config = dict(
    n_layer=11,
    d_model=192,
    n_experts=20,
    experts_per_token=1,
    d_expert=448,
    d_shared_expert=0,
    activation='swiglu',
    moe_layers=[3, 4, 5, 6, 7, 8, 9, 10],
    router_score='softmax',
    normalize_top_k=False,
    routed_scale=4.47,
    balance_loss=0.00449,
    balance_bias=False,
    router_z_loss=0.001,
    init_std_router=0.0149,
    lr_router=0.000469,
    vocab_size=10759,
    norm='rmsnorm',
    norm_eps=1e-06,
    tie_embeddings=False,
    optimizer='soap_variant',
    lr=0.00328,
    beta1=0.95,
    beta2=0.99,
    batch_tokens=[65536, 131072],
    seq_len=768,
    train_tokens=666700000,
    steps=7336,
    dataset='wikipedia_en',
)
Below are experts of layer 6 (counted from 0) of a mixture-of-experts language model. Rows are named router (the router's row for the expert), gate (a neuron's input weights, with its number), up (a neuron's input weights, with its number), down (a neuron's output weights, with its number) and show model dimensions 0-95. Each number is 50 + 12 x the weight over its row's rms, rounded and kept within 0 to 99.
Before each expert's rows: "gets" lists some tokens that make up at least twice as much of what it gets as of all text. This comes from a sample of Wikipedia text that the model never trained on. Tokens count by the router's weight.

# expert 3
gets: " |", ",", ".", ":", " K", ";"
router:27 46 67 40 39 67 63 57 51 44 37 61 49 53 56 60 40 55 38 37 58 48 51 52 40 50 27 59 64 60 42 55 54 55 40 57 30 61 68 54 47 51 44 57 25 60 55 60 43 25 55 25 41 38 52 60 48 54 59 64 45 61 72 37 57 56 64 43 53 43 55 45 43 43 57 52 52 55 48 57 88 32 56 48 55 31 51 74 56 44 36 56 65 50 53 32
gate7:57 31 62 68 48 60 42 61 56 41 52 46 64 65 53 53 55 68 67 54 50 53 45 59 42 82 32 69 65 40 50 57 53 59 61 47 59 65 53 25 68 45 51 32 42 61 57 44 56 52 26 65 53 39 45 41 71 57 43 63 42 29 49 44 49 61 64 52 49 36 53 33 51 32 53 49 43 46 51 57 65 36 51 47 61 36 68 56 43 52 60 49 43 56 45 58
up7:79 51 21 57 31 58 29 54 83 53 35 54 46 49 47 55 54 46 44 69 57 45 60 64 47 22 74 49 44 69 41 39 52 48 38 58 52 31 50 74 51 52 66 56 44 36 22 62 33 21 47 56 67 40 58 64 28 49 58 34 44 59 48 47 65 61 49 37 45 49 65 74 27 64 50 62 52 54 60 65 47 61 58 41 44 57 33 48 56 50 41 50 57 64 46 50
down7:49 52 60 60 63 63 42 70 58 61 48 45 70 43 26 37 51 64 33 57 70 31 52 40 50 59 54 50 68 43 61 51 64 60 65 58 73 36 31 49 71 58 57 30 64 50 60 57 54 47 53 52 60 68 61 26 50 50 50 66 57 37 35 38 41 52 47 54 46 35 55 55 32 37 58 63 59 38 59 43 40 23 37 40 54 54 24 49 47 57 82 41 40 40 80 46

# expert 15
gets: " his", " an", " and", " their", " early", "'s"
router:40 54 46 36 46 64 61 55 43 53 40 68 69 40 59 57 47 80 44 45 68 37 42 39 59 35 49 66 38 65 47 65 56 64 46 50 57 41 62 74 41 60 26 48 42 52 80 54 66 25 47 46 46 34 34 75 51 42 39 47 46 51 62 54 61 52 61 46 63 52 55 52 23 38 51 42 58 49 58 47 65 36 82 54 44 44 66 64 57 39 44 46 60 45 53 28
gate7:60 34 55 69 51 34 48 66 51 70 45 39 46 62 49 65 69 55 54 51 20 59 47 40 25 56 45 46 47 41 51 68 45 37 53 49 58 67 56 49 51 45 58 35 57 51 51 43 38 34 65 78 49 32 56 37 57 32 46 66 75 40 66 51 59 62 67 44 60 49 44 64 62 52 54 64 48 74 50 38 39 46 65 30 37 30 53 60 52 56 59 48 48 59 38 38
up7:38 57 43 63 57 34 41 48 53 51 63 32 60 57 34 48 86 76 70 66 47 36 65 42 78 32 40 48 41 44 23 39 47 56 48 52 45 52 41 73 61 68 48 43 40 39 51 59 46 56 77 55 44 44 69 49 44 49 39 63 30 61 68 46 37 51 64 33 36 54 68 64 49 51 20 24 70 25 28 58 54 46 46 43 43 55 49 52 46 42 54 50 44 20 56 49
down7:55 41 43 35 54 29 41 33 71 66 34 55 67 60 27 71 61 54 71 51 44 45 18 44 59 51 46 26 49 46 38 46 68 30 45 55 52 43 60 62 55 42 38 51 52 43 45 70 50 51 46 62 48 14 54 53 76 58 43 76 53 31 58 53 53 53 49 42 63 54 45 33 63 46 54 47 37 33 66 82 67 53 43 46 40 58 37 38 79 48 53 46 69 39 55 43

# expert 2
gets: " ", " (", " |", ".", "%", "0"
router:41 36 73 43 31 53 59 57 62 57 43 42 54 36 57 56 52 55 47 47 74 51 34 37 43 35 47 52 37 60 30 57 47 61 33 51 44 56 61 69 63 43 66 54 33 57 47 42 36 45 38 35 51 36 61 47 62 59 34 64 27 46 51 34 42 39 54 34 61 44 76 41 51 49 49 52 75 72 55 37 54 50 80 59 51 36 22 61 49 47 33 53 46 35 64 41
gate1:43 56 45 38 44 41 86 41 15 64 39 54 62 50 29 34 55 58 64 39 62 57 42 53 43 49 57 71 50 51 26 49 50 33 46 57 44 64 41 55 35 56 45 51 50 67 44 57 44 53 47 42 21 47 28 53 52 61 44 53 56 60 44 48 61 50 65 45 60 61 55 55 48 44 55 55 55 67 58 44 45 68 43 86 38 45 70 50 65 31 43 49 60 72 38 34
up1:47 43 30 48 46 42 51 59 36 38 63 24 53 45 39 46 65 58 51 66 44 40 53 97 40 42 46 37 32 62 65 60 65 67 59 37 56 40 53 54 44 54 49 40 37 46 53 34 50 45 11 60 47 67 43 32 52 62 18 55 56 62 32 56 63 51 70 42 52 64 56 48 26 36 61 51 34 50 55 58 34 42 49 64 48 35 50 59 42 55 52 54 28 75 36 39
down1:48 49 67 70 41 58 47 68 46 58 60 43 76 45 54 42 42 53 18 56 42 58 61 75 41 60 29 76 59 58 60 47 29 62 58 55 60 46 45 43 53 63 50 52 55 40 43 65 41 35 64 66 48 45 34 63 09 36 52 50 55 44 38 61 53 44 63 42 37 68 74 61 31 45 55 59 42 47 52 67 70 49 37 65 26 43 40 36 65 40 61 46 47 38 27 43